From a checkpoint of a small mixture-of-experts model trained on Wikipedia.
Size: 8 layers, vocabulary 2048.
Experts: 32 SwiGLU neurons an expert, 8 picks a token, a softmax router.
Below are experts of layer 5 (counted from 0) of a mixture-of-experts language model. Rows are named router (the router's row for the expert), gate (a neuron's input weights, with its number), up (a neuron's input weights, with its number), down (a neuron's output weights, with its number) and show model dimensions 240-279. Each number is 128 + 32 x the weight over its row's rms, rounded and kept within 0 to 255. Numbers have three digits each.
Before each expert's rows: "gets" lists some tokens that make up at least twice as much of what it gets as of all text. This comes from a sample of Wikipedia text that the model never trained on. Tokens count by the router's weight.

# expert 81
gets: " K", " G", "th", " W", " M", " St"
router:152154164094137082081104131114111147090094135149139116090129069088036148134098131153169110073090108105132159111109167100
gate0:095138085101158078083188117141162170179095105131111120147082109100131109125171169138128178061128078129138133093136114106
up0:127166137149169116135163114158122070156138095077070136190092081122101108111140122148167192132114100160180118103118145105
down0:137053134144088136119115123144215039105152127105146081102139114153107152111130111100089149134140134187108209192182130140
gate1:092069111122099135149117180093148116149090123105124099106122113146134093139062120091153121079118132177117116080086104113
up1:160155119167097107146110082053141096152127108124092158101085108129165115110172130043147135125146134170102143094150147166
down1:143111150180103184177141122171153116147112150105184109114149048162182165159089106157101077149202135118166112150094131170
gate2:160090155156134122113115123062142148086083145135083168136086099115118099121143140211170127075099137196131102089150159147
up2:151133124144161179162078110174133124172141101134163053100163139133134136157153129080108120165171169111087153107124099139
down2:093136200131097140136155103113156110121107150140181143122140136106146162098113130137121097146142120083111137158091110139
gate3:144148182096151120163161124134162138150144111164118095150122116106036172156157182130155173110086115101149102202097177101
up3:140161202118118130112161178170125097119172108218142097084055119128095154089086164119099116147057108118097093101183114138
down3:125137079123167114096154079152128166164150079137109074163092148122146199123191109124126149083121102099119143094129144155
gate4:081169110157095101113108162138097115055150120105110121109130125139083114061101189112121130129145099147126130096137124127
up4:148138139141117058139150128101084113103181086044136093083132128156100137047127126132090203100117149142149113096074164146
down4:092143052072144116113120087099131104100151150179170058066163132099176134124118054121076111138069075183188107075126156109
gate5:119094181135151088143072117129149182149103053148172116189146115137109122115096141158102206095166141139082125100065132135
up5:109161099134131084147228131071144120129144067178105168113101090077121110116105157137118155113108085145127140136124130162
down5:121136180086146159143117148136186149097119081169133111137151107101106122094179116129085186109112135113143089094087151131
gate6:061093114135101092091118184056141090184127096145092185144066090128059151117170097101113139141106111121116215152129219132
up6:103101076097120138111145188061142103137159117154115153109067074099078150065140162095128097135076133107103148173137196144
down6:131188090070097095084111075170129097088105195156150163184118131127129141078164083124102124130147116140144117101178125107
gate7:146168096110127093188071155119172123098098141113132136066151082146045159132157170070182097158099125132104165135124171135
up7:096065161129124162093167106152056107137145150127194121142105157128174115117130100117103117141179182110110131140124100139
down7:088134150118125148108123180189147149130146171155070137089135135110107135157157082150126190129104109153182159119150131093
gate8:077123119143187092169096139130173171112103140139114133175127140096130144147137149118110176105077089157132145121161184161
up8:096124108087125115161113163101200152120083136083129153166105056197141212169175075128122169097111168122137122159160153152
down8:123093176132097134127169161159096126088118143108171156186056039159063081077097131118104099178119144161122142164119128079
gate9:137129168125123137135161110137126132084129167109065165154115068082114105108227082157171067165160097163153171152144145128
up9:208126076111127105174128113167153134107145149126127166134145085156123089170138116175148115135113122146152177187137130153
down9:082114151123097188122130151085123222107156130163125114134108109178111147114124145139145152134189153110184145120158076136
gate10:145105125115210156115129100100123122132095169172116163129131080120103174138136136139163049099128167172115147187128131105
up10:126111113113052079129138133183109091084149124120174113087157156123158069116088164107115129166143058105121117086126122129
down10:130146095170145078076123187093112157129133150118123146097160100129135151074110147128146150104116139167132118107092114161
gate11:124112171132102099093160087133159113079161139158133115062143111121086138113143167203190126085162104114093182170134043074
up11:100138165177142106101176104140169150059186130137126113073157112116067144096120197208185156114152117119149189139133097066
down11:111162152117125133181132127149138166173119132058082123061111199159127131133171160094067110099153172107099138141129110130
gate12:163058169094125119140121213126116110132082152106187121154108124153105126158156143107212123145164065165112170105075132169
up12:126183139116122152132127075151147198158127124114054093086140095063125150092118107175068156116131166114146097162165145114
down12:122123160099154104134157155158085149089068163113166066121087129055097098137178085180156138161146103140145141134072163125
gate13:147133118131142135125148098098070179142148123094097120111174153148124151105079134157126152070109124116108138106077158102
up13:108051158068174148143185144147133157123090091183120106097148133115125074164129151134197085131171178137171175107091127163
down13:124128114107159126148175134151144119125176207122115152165132133209142192135108172184174114104072079132089154137078153114
gate14:080104150143168116151149204105129166136110119075127105095161161113095088105181178150100079104108149102126173132154153149
up14:066118112146145112140145148146186152112161172071107185181123142127120121079199111094119126121086112073109184122095111100
down14:111124128106070146166138081134128126137189137161133136125149118104120152175126141120175147058197140126133144076108100171
gate15:142138131110155178135111140141122140105061095117124100105111077100117065160104139094083108116117130175092087106165106153
up15:107133167168135088125089150066155093213104175156142201142087143234171142111162097163123173104055136112098162090107134162
down15:125127093118149100186149123062170164111078134163143148086107135083148113146203103147114081147061114092154202121131130129
gate16:155162118118160129118125124193124168076104103161103155137147117141145099129148174143123185065127145114109140097158094089
up16:143151117100152107091156139133145134097085109143090223161143144155123111084149106125115159121129153161084186085138103078
down16:173113104083114071096119156117104187147168143164113101159112127203150179112159115145068161177146166118174128165108103133
gate17:108190119128104164144151153078146171104132156173121146140113130133073124173179140097138117071099198085115094162158115116
up17:142149072136103141135174135142087127104096113128071054070101145142104145180102122146150053109151151126128131105122154170
down17:108108181069108134138161151121115070219181131125134143110120144090155085084079107134102132135147108178125147141165146131
gate18:108167157167138209069161136134112122146063102147072086127098141122129107156160171153122142085112139102189154114155137124
up18:144125136156123153100117091131131134164109097138084044151108137130156123135175156165132133117137147137181135097141170109
down18:114099167121190154100085139083142114094101078140115139134144165178134049128114072174116148159128094153121095114113107167
gate19:090110162105131117143081174116082107111114154173155137148155062130083155086128140143114148149151138112114112114117148157
up19:129183064156083170135199090135152089127169141142122129131090123152149165129119181118106067122121103170159148109121130091
down19:157201109078167149129116111117133147133084080110145100094082202096116055155122119137137119128134127141114136063040156109
gate20:109161123115168023078130138124172096142114128177131135154178161094100118131131133096168128099166078099106093156108079147
up20:120111134155106132122153150102106159090098146092172134125154135106131131127112136186059085147153199109150142150113154137
down20:117115153107110157190095133173104088112101118157193168103145139156193097166153159165112039148188179092132175127112186087
gate21:119132090047154111144096139105111163090116071136135093127192124156123123108118094104117183131102063156121131085098217158
up21:132113174166111136153144130184152091153136179093132207111061124113159166118142133156153113155110166133221091158137097090
down21:157116121134127116106112100189178080112158145174131112182154124136085136137185137168148103084168147105192138108141075087
gate22:097127152121161100101115128045182090119152140161112104206158125143139097142136112149188099149172130147062072085142071127
up22:152170093137089144124165173162108152209094127130115159095070178171158136139089111094120156074136122097181115181064139131
down22:152140119198223125115118056124132147138112127157109138140165115079127114094175124060145067140145091112088097091144155154
gate23:086149133115180149125143146165067183117119057141116097142199159099059148130110124120127143113097139132174154126133134092
up23:165134161108127117101123184088112132173109175107120154086084132167169048119080109160144134142189144088056100111104088148
down23:173091134137092125101173099109135086077133165146157199102165132108152200135124155084137096102110156114119122160114132158
gate24:172168154163146221155111106147143159104099121178160114167163159117048136096159112193203124032141162123070076105126151076
up24:084078138096111086122196103141126145173151144093128110131153100069100135147154195128117103146099145156183143171127111129
down24:203160155119143122049151183164093173167122090168181128164097093137190176117066089139074140145116108123145192129123115186
gate25:078136157107092165119104150196101163150079089170067076087081132124092153161118171080105134130091155081126113109120103156
up25:213159105149169128141079146042154089133189106111158156172149153133115115109155118147167134143168120159091133117126104100
down25:160144106128123129143149121051090121115144091160113122057201147120089115232107148137136096149158136111149109150171157144
gate26:155113124138128110061153146136135075151135161120131107087132069113117132166123130108133130092085190121142139153207085144
up26:117147100109118185146079104095078169117087097145130130120142175140176156153159128113134055123166052112112109108072154141
down26:078156103153154103121130185143154111054138163101082146093062068130080100125105063120134106126073116138071150096167116106
gate27:148125121163138088159147117113149099147096118114164185111130086135152151197181111165137110082050105139211177127171167107
up27:131089102141192105097135157107124143173171134138070142138153060162120146172094133111154075153133137102127178144134124109
down27:136138114136104126145096213127185143104116114109131167196159121174118159139095141110164140134128086136130132190154089165
gate28:152140167164115137072120106158127130135084130118159188121164120111058110130124109136186103098123115144159091106119148182
up28:117135159047089179066100085131128068143059112068151127168160098142054160116101126146170113089089102114142094138127129206
down28:176165063174146147105151064122124184131162122134133161134084167142134125088152076124088099119163084136145118121169083105
gate29:092098103083165157070156143085134097192153176148163127114092127088097125119128132155133170182159109102125128151121141121
up29:191105122136133116150107097127067163068089063123086143158151124180159153122144107120109103057088180155102147137129133131
down29:148195135143122122079099122158130134132106136135151117115159089109106163107119133113071131123138127126086133236132097121
gate30:094123096079115071139152216116168167087163116112121161128119063120127117141104124112162101152099153181163085151099145122
up30:144150122155119104135159200137156130155113120099132153124140118111115071120124091116140062173109100174152094111091129161
down30:089091109120164105131119192088113125160154163146135178133041112050130140189138218172170150144097136130146130183100139110
gate31:113085169091121073196092123088149155115150082129140144164141128093130107143087147202144130124106121100157134119168099159
up31:130150117087113124139081142095090124154134155132176124135125094183158163100188248069166141180165133140084134072123133099
down31:078157122100187106132103113108128121161119141150129113150185119198146100204157157097125144122066164129106141130146201134

# expert 90
gets: " B", "g", " G", "b", "B", " T"
router:168146170084148091119085142116085135125102153175159082114088079119061168162080109158122101102091130066108114116102117129
gate0:150141145101201144141108112076126136092067113120198144117119091144040122130086114088123148094122112099112080167117182140
up0:129110145105169167176138140097125141104066156102126111100096117114054117090115136132146168133112129110136033159143159148
down0:163149098211097166097155093177142132121129150151133184134090142195133078138099113089092103108119155121154116156150104097
gate1:125110173132082126163116107111114157156109122216048114127095149075158135174141082092137185179108128103114169128127160170
up1:154144088169178130054158084124164112070162132093154129164141167149073157080101153128151094143145128108149189197112138060
down1:143083132123093100117157124136100132125114121088155099105114098105100108166131206189122107088145119140193121098129097082
gate2:103177163100077109192099132113077069160076089128110096153149105107104171116119085112088134098165181028082079131107106112
up2:123132129198131126125125085181153157210134121060133157127118103148118110119178124173085081113100120172124124101110096082
down2:121179106119155128089096065126101135136089100128105097147210112103128125092090113088142103129089101181213112230114142097
gate3:126067105078078065125163062068127118122126183136123085095163051150120133141078137162146162134145134123106087132116122162
up3:133078103097107052107116124087127134149153112146119096153139082135134142072086098201151106159108126134076114129109132161
down3:126141183113121161134096147119140122098133077130137116106097105120162126118114167141157105101161165115145131147124100112
gate4:123114184111101197170132119152033084115121138156136131136076121179134133144123136105124117117108131161096144103148197157
up4:169141134096174190149161141155156181086165116095095119180146147118088157119138143175117104082127212140086149164131106155
down4:108126098174148115168149109123146082121108132145131125123134113176069105149145117127162114145094072114155130150170113174
gate5:141132113032136035178126134156176096132119130114159117135103116121089175107187106111148122130126162060139071111145091063
up5:154104114200149174094124100145127121118099182122141176068130158179146137127088141165140157136071137202131175161127157150
down5:183162117134130177031111215112042144098167143108126160114117140134182099123084108178151112101121172175174094139078128109
gate6:105122113090123119078131103148082149082098114074157136122080108140110146147201118097099113155141098109083095133158080175
up6:185067187164144055079196171136128172139128107166104169101150142054158122073155155115134142145092144169133198148094150099
down6:177180107130060109133091097157050179119096137164147126130097097137158128146102126110162075140098109117142142083110088090
gate7:134148228143076145142111116095118126157154102175156155173128131153102106172120128102091130179180122101136123148129127175
up7:139125111127177114143187178179161181076125130115195148102107143079113127101148149082170146089099110127142105093125102107
down7:137144160134094129126114084110141128045138113101106118135110131114120123187115110165171080167097055116113155160092127056
gate8:128110100106114102156162130087096132097131163135120061094105124196057184157132108040121145099088156130080182127159104069
up8:152155159141153180075127137186109137143139151121140157126119151148185079065177138162110096197138092084172093124091047196
down8:131116143130217147124126078118182176106151123099134105188136122119128139102100172168198096082113157139147134154135154129
gate9:143109125162147155151101129112061160128106163155128127096141122068102174137133112135122070095132107136107150086121103181
up9:121143127130103135112102143135196130089113049148175108158093090124176065109089175115153109121171144170171134139141147172
down9:130098165151139115110089203126055110127114143119127155066064118178144155122125107142082129130149132097110134103091125083
gate10:149096086090089129160103133149146154108063152144105123087147048131129141111178122169042077131098125130159130117067097191
up10:145087083090109122150134152129167150153113139124096148089151107110113105083116106136108082109125137152142127123078095155
down10:116128120130110138094129094079155148136126126075129083176105135156095113155154087125103133120065099199098193141141137161
gate11:171112131115112141093166124157124125121082064125116140105050114180105138128155111131144152092080176156089083147086119110
up11:068133160099136138180120141123150118111131130148113131078104109142132105099181089165115110131172139204093089127180151125
down11:160138190188126067154134155150156113196154137113105076097126086116075153164119213142082095081141166167119161196125077157
gate12:105169139172122124127182084128140130159075123081106146123126161126094116116075073158148129120108130175144140110107148087
up12:125169071162149140076123128129112120121164172163108123138139126153104105145145192075147124112139059055148080083176109130
down12:134150149092158111155073118132135041172128145075124105132146218109197132196138097080121122117126105139176061097096064181
gate13:145132128119038170087170130105169116148106149142160131040101092104119135136117140156136111146125104131135159162162102156
up13:096200140180201065145130122129107195129163090116121157184127191108075104096134130030160108181121151074124105093104124098
down13:162139096156111131108152146156093142113103144145140121121161131118091158089112115183091130080093144126140159151132098090
gate14:125157162076127128117112190139075125148131145193098093129124138132109108191108142187139147126124154094084126127156153142
up14:170107115114174088125112124050154072198100133126133149068108119045187094139109180116178114150152123117135113113131119107
down14:100089101144181129105155144134136221160132150084133104089083056143115082154148178116135146124119126099104157113074146133
gate15:152141145105141106221124124074129135152124157156171166057023136169140129109124159102188153110129162112149173092110130148
up15:130143144167078114187112148085108138205153198133148168094019159130151135132175137145090117138111138073178135109109184158
down15:132167076124148144144223144122127065187157107056143162071115162103134110148124182152187125170175124141180103145110111132
gate16:072116144169158121098069201127079088122050158174103125121130174138106060142122150098109101090106153077101125156042113130
up16:089114166142137098091067158171141110149080103130145081145126123126127154107150188075087139087093126139104174151046076107
down16:133117144159090177144136167121135188102161086082058088168107091142103142127090164154167146179146126117106133098132197122
gate17:125131140143123212148122095103152158147119121166108150111149105161072124124115140162151090113100181140104090148141122092
up17:123144092114142084129094176112121158126143129142124126115121135104125097121138128154121197132139126174134117132184176115
down17:159081163140130135133170101124147102082152125090142158129126171143126133166132139139177114088099141148100141137080138168
gate18:142117100127153168111101131133125143136112108113136095160151151077081133127166135186110065103137156162130170089078113131
up18:156104094168102073115151109133113115104127144094072101121115147105186126185145123084144100109127075081121052134131118155
down18:146167082199156161115139165157130155149190164138124074082132125143138137134115110140113136114111081090127115071130113130
gate19:126145127112081144118095150094183147091127176102126126128153141166142160150087110136102199053096078161111136074175182149
up19:155082106134115132128130151146050135116138137080127108122110163074076147178092168171135130094145145182132138214063148162
down19:147127071102146103193175094144134117140103180176124114109182151120104163169058133185130056150143173113148065167180110141
gate20:093130144108146068177126162167119147145139126207188094127141079102106158139140124127096128161131138118140169117115125109
up20:105144123137173117125162104189142158104097110139175083119163098184167069127143141135116118100171096153117122107061067096
down20:119157106150084138135145196128142110115159157150154077125159143128122098153188135171100119128207126123142172123097149147
gate21:141102126119104129145136089067049127148146102201103158124145151108122161108152078170113113114138107122113134171134125143
up21:110130114089141117122158145138005140193143140125123145146083161146103162106132101154126118149099145112157105132119111145
down21:099173088122102079101078107124106098154097125122127136078128129074128127151082176135134128166107120112116159135156070093
gate22:098155132087149129111089178111110126127116068102130146087123115187164182069140111124093116122107211054115105159116126153
up22:109131156125094101130108145078117121106176133137129165124164109126154105134185105103094130100137071117176058099071152130
down22:149108143116148120126172112174104128142135187167138107111165149071128108099095130155159165134085151122161141102145112148
gate23:138038126082097160130099124163089107115025179176166074169116080085124155125067123107116098184149151136157107126131125161
up23:154120095131125103138132199133102092179139094140123136166167100087127142172096158157082106163141219099183135104091140084
down23:129137093129147105104070113135155137107192101165158077084139193171116154120176148114114131130119115166115162242179185104
gate24:194079121086086078168129203100160101144124126170155194138090111099106172126154095103120114033175164089153156108103107119
up24:111121074097164123082137120159096118137142163130168182136150122118090100160080162104135173130153114137122127104149185085
down24:157131130106127175121129107151148144089150187121127124159255098124065108154132137159150151127130103096147108126146093120
gate25:142084130160163142132130134101038165165116080129101147119104104164087108128075151143078117075080145077078060161118183189
up25:147057165159160088108131092101079177154136099152112112115170130125138161117118110091187120125076092125109097131161181181
down25:140135138196100083156136140147076132117144098132068122185076135141109132106125166088080151114075135167093100085090116090
gate26:106109190141109097147057157072130118208133107128103086112135064126091160134134116148033139088103169070116118119135166077
up26:180166102144105151089108100121122121103162164138231092100164114176121081085086102085173153128152160126111152119136090130
down26:146155132140106143126116123178111141091130131127128098122168085078181105114145095141042112126094110139184172099133123110
gate27:185107122098125126183078127102122102148048135120180058120109086123110108117117085148088085165143128128179163144116092155
up27:118099111103104149195099143133185113092102188151113103123130090126151151139212111134092109169181115148186113123151129196
down27:086123103135173158125131073111082148149162105136110207139152116201054084084160105147115106090134086196151126143159057107
gate28:064110152143135130147065153120127141134098138141185133111157102170154145119102096101118076150088122097116157125215096158
up28:102149161144098127132121120191125153208122106060127123165109154106123157148067118113128168131081097122164110114095108136
down28:142162120087084143182054137123160182085128112126128127145148132158133132153082095100182138170129132124110097171101161157
gate29:122149209190140148176111171042136164125130102154116136120100158112142169131144118117142220097148157009140104083136118128
up29:124134141160127120102093142134159044129104118079147142178180071128121156137139119108123145135108051131137163099165169108
down29:112155192146126139108113140164084128115088185114186137133040109135105097138144152148082156089132099114116167090111127114
gate30:098148108097121118126098083141111066174168190120179104109127140144072178109016132122070138097138177123093132155118072105
up30:040154088080155107104103080076133144106158175130135098138160161188149096149088152137091172114130122147135110136120048106
down30:151124109175141065152204102106102156195095136098094122125059151157145144150095155145168184160120136154144139096094152109
gate31:130109142130132160131122133084147089103124174134148123128069095158061114132185174122146097143055151047061081159166085127
up31:178127092055127138081132183094124154151179123132189075109174152110164134117093111115106155167167143126198136095109128131
down31:235111134164103120113143125102120133043092167152083118139170123125135141131114152110180084139109065139158088118109170104

# expert 33
gets: "\n", " (", "-", " \"", "==", "'"
router:149153155088169086109079118094110168099113155150146071101118099091100127152093146119142093125102091118132131096109131092
gate0:115096113117125158133121169126134187137117142145067137115105104096155178189115159160124107212137129136133112071127086131
up0:174207138081131104127140116122116099114143105120127128180111168122146108069162135073164126067122152100111128194112154108
down0:116132140131186156149107104190115174191111119127074102101131171180126136068127142141160128113094091119104101098132111139
gate1:064137193135091102097155140142126132125153115114132160154094144125124149134098146123121168093169098075112176127128149080
up1:102126134111120076119174108163133164065134083140121138125074147094154162143072173086135155103160095133146144106086150088
down1:128093091136121144132099092119108129099156105126116130136192145108159113184166139108079101113096146128117147088139108194
gate2:158167111164113154164085108068131125092109092111175154101147116122144149118128130146137120166121091133066115103154092098
up2:111107148128118126106100158134182143074110127165040148142108130155102122154167091167089121099158146111178142118144091155
down2:196153089116122134109146129096089134122157138068125086122096138188148136187134080160142117131098135152166089137145133121
gate3:133087110101156105168154116104168095114108182133137094155146111096114111128187111112111124149101094184149116105141156130
up3:107115119159150115162122188184130210128141125115119090115158099141159137152085123176083109222096125134148125114118131088
down3:111141140120109124091121123152133112161100134092209108171137102126130178168112181153091122120147116102134208074138136126
gate4:146134094086127107150071135124125131120135157122099082151160080134127103189133173108146102129085111140124077122091166139
up4:053107086071099088156107106088151136085053129110181070133136064094115064153144144090113109151092110127169129166186139158
down4:180128130140180086225078057107153154128120144103160130143125134135143131091146176101100123084125110148090115070117150146
gate5:146128174092094122132102168146123159120126088114097122113093100111124110087108125160095134127074120185135135142128133088
up5:098119112163118088122127120130149099134114139126122137179196105115113138127156121138166102113166159123181089084096152177
down5:161133159184163115168126157068135125124193096220098122128128156105104135148193117084115124111148076069143100132145086100
gate6:102160178072201118092093130135127102147142156115115099158126113167150078195165166119113165110116175084116108103188170100
up6:141120089151091158127127158107148168082140136191105116129100138074125171107104104144104064147141046177123125123143113168
down6:130186050149103153150084101194125123105219148170111133041123122157071126137149125123128129151133118144108118131146117086
gate7:125106125130142178163140156097149126136133111103219142129088197108147095168114176132170156130119193146125133155119060150
up7:146163149128122130140103145083113113118090086162157179116110157165141188136108108107120171121143155161075138074118105159
down7:101137140128153127122140118152154179128106056117126059159112119091211060169086180128091112088162124168118078174126127095
gate8:131113134087190102141062138144147197107139164143136129137182165099132125144151165144102166174158075141183113117098114128
up8:122104080143114177088134115136080072167147138120117066076095104170102094114138146127053094088106179133090116130048077091
down8:102168154113118113143139126042086175075125140188110149126157066160116122134120127135181146119111149081070089121101133103
gate9:078109103141096122127151158146126161191138152137087135063100137084133127156144152162084128138071118235090111186135155045
up9:137158115132113124089143106121173107117100160117122128180208103159131099112134118119132111136210111072237114105131101168
down9:087120149060070093102150116119156148089165163132132115094142116117103140145083194105169073129080109065150116098089091095
gate10:072168122123173122151058111131136159073142120131159085130164107120077082115114137181081128100116165112068119126161113164
up10:143146117169188088163120134101156166114140126154155127119224152100099130119109115161126075115149124116125167170101122152
down10:137169103092090096096125092115150126093158162143164138152104112151072159149112086125099141163169135069155117127112120051
gate11:100122116140145112108117159104101150095084106083106076137119090156158133154094167093089116204123068186152122144113135108
up11:142077154113133168174113166128070112087087064148141105135076126187130124098134104133109095096092226145087136115168136085
down11:067112145139163152179107124124127120135173151150091099148169151118204123113147116069170126147132134072106110139120133109
gate12:139119139096123163165091130104084145158097153105141137087149129127118067137125112084133122127169138078094139152213104088
up12:100162114149098080077090099200144156092170101125116105117162157152142107078108109139118156105106081160145110118082118163
down12:152167121131146121062109154146129075160120125095090150170112128135135128146127123132147164108158128166121081157166145105
gate13:153131128102151171077170129091080143144146115056140115099117140075141122135134117118100159140078100179135132169144164078
up13:148136127124153128103176131046077185155137113093162168082089111080108098099080165068127169148086111146129138109134115080
down13:114107118126157171142151153102090144121171170139100105114103140159054159150133163159137091145143103174144144115139119089
gate14:163170114165161172149138163077142137081135153091151095112097130095119142085155155105128156126168078124131111164114132109
up14:038110120093127130075064110142112102157121109174107144151157088147132140140057137104126136106105146155120142106159121106
down14:083186142112130137176150166114133121143135112133146132117119169129154108171112158138202156169141034121108104069108098148
gate15:141107145074103100130123110144141121114122086132168108156121079162089075142110140109120121086111159103072177127107144137
up15:123153153083143134094144145173119125100099096119135165168164165090129124100153134121131107086153147107130122123103107077
down15:152077112109079128133149061123155124146180139104161152098104109111090150110104147092121014170120146059088184138151151147
gate16:145143154136096173141099136138123126121107111119160131103131164089171184195166106116189078183117098140177062077117128174
up16:096159118169026084094114111081121170143161074072098140122115185109142184154152097110149085151155153119167103112146143177
down16:149069153110111139103125154101106117111128098145124127195120165149186144138093135123102166123049196155124076145080114168
gate17:139178106112153119090133114157141146171092135132128126140141170146125058136101197148120062102067129147127087087180136121
up17:099166100142131128185140091099142150039126079156063134138141039132138162124141154130139064166120092147102088139095116119
down17:118124078115163187127142144139062113174143107174147115163088086161096100150180120190121131127100127110170091163128116056
gate18:138161082104135155152090178104124153135126102105187146065154119064162115118172085136196110077144090130083177079164137103
up18:132110150166091105110117114137146093146172107169068118184083085156135107177138169137114157128109140161221146180132118143
down18:164131188173169178162204146098108129108130175153221162141108071131095105122088106127098102140147139119098099077071157175
gate19:084126159092114145074111163190175156142142047173161137102103109143056133185111117156113135114120142072180173029185079077
up19:163124143106196098142136100112122169117160113083129150133117123136132159097117088111178127149150139116119169105153156178
down19:112190133149124080176165083122131129114128118117092094140092083143095036177142142139081069134143139116139092101117140079
gate20:166112126110162126143115150173117141170146111141134098068135143120152124145177057111139113159105118134122092126109133102
up20:139067125157155136102178097158115186112118097160129154081139154081128153217157134135149098155131120100112138098103124135
down20:136133133188173087110120092138098104128163121099098104130178104159141166057132101120121165101120127144116121114139122095
gate21:145131149123066154139104177135127159159138080147093090128090112142096159151097157132190120135113115109182106103093122151
up21:137157166088097120090112172140132123140172108136132119183081107133136140148119163102145149109087176151154106133104143125
down21:094148124165193100133133141141087111113167110143088147147107117155120132151145137083129046043170150095169082086191119112
gate22:103172098136140045133134146163126154108138148144144095118064117136066128141140132085148130109090146146098105135142158101
up22:067153121130150112122155138144144142073121139158150095141090140116084122139126136101136156112094120166116094146121132121
down22:119160125122165108134134181105141088154150116135139089070086143087072123124111139120118122152164139173077110110110147129
gate23:130150145125092155157108113114133198089131137156101185110158162095113086110127178097080074094131083144081175113114119110
up23:158049111138152093158087191116090120018161085086111084135105146104139207117167057134092088154156167160117180175123162112
down23:158125077120158086136125114138147107175143114133157154131133094130166126130121098106165101038084105071071129063068074162
gate24:051097156200121086125176101215111131100107158180165070110087113104114117141140111130161139159110099103191111151178145096
up24:243141120172147137170117169147135104141129107101118207131123127202160149103133171110128100084105116146093149132095178148
down24:170163147100111167129100089025128169112104149164089098142140143162073152129094125149139085151122083126127118147124098135
gate25:154139102131162091165144138106158107087119145189114103122123177119129106098108210148172073100104086156139115103121085126
up25:080166149155106170106126093158099127188136113099139181133152118117137112144145076169081146125107133091113137129131181104
down25:144113110129126107184093157133142150127102121108116163168145091133133129174179091178139142106065119101055132113120135179
gate26:116101091102144100115129126126116161117208177170088111143183140138094112162173089099129104134122145057159140091109146194
up26:129119086139103090079132155147109140146153126102123153117175113148148129065112166134110142097108124143131183124126171174
down26:016129139165127153182132110114120123153117182103163170108115144175164146133146093094119158131117153073123071108144138103
gate27:124108143175149139122112070096079118154107154165134130126113110132183130077122147066095136141148082136139104172124158131
up27:149105089104100172097111151101131125138170120185107141078123084115091146149122107095171079077149155136135132152144118133
down27:165182116141120127155107142074077110072104170173160090105087127139090131072087125088093145104155134121097129158091139122
gate28:111139148150142179107171074147143092146078133153092104136081088141143108075201135137110116109144085188155169141127142128
up28:169137168113096200183128140108126205145133188050133114099139112129180085145130134189141119110125107061100152101110172121
down28:098122122138103095185107122166176103106164098118023116151143147115136206115134144172158093080087105123081103131063156103
gate29:132102131161104104126091078116089120128171153129127086147106156091160137132077107121097124147159090116057146078133155162
up29:129096124132094107121140119138073170133207139137092130091170154107095169103154084157076123125109171135171172153127158132
down29:068131107085115165129149113119143130138153165118128096129189116167092085137136098130136057118135078115151093120121140103
gate30:121116121026079130107135070109136165131070154150126091145060171135118114197142155138107075108103183125108100204102097157
up30:104106118127113117162141098104205198102136159120145140181067162113134147144131216187108138119115100117159072137105122155
down30:119106116101179183104137176108150184147136144129133155062109105114134090141099102110048099159105163173128116131089093142
gate31:094124135108181120158112056076149158124120119122131118064137108132157086150073142109110134090145093154160126170171104105
up31:164120145097120158149129076104176158113087086098167102084171145151144088161080119147099137200093140182120128137116096127
down31:133179137152150136157165134128112130116155070074146111101107185152118080068098126082117077169166141180076112131129115174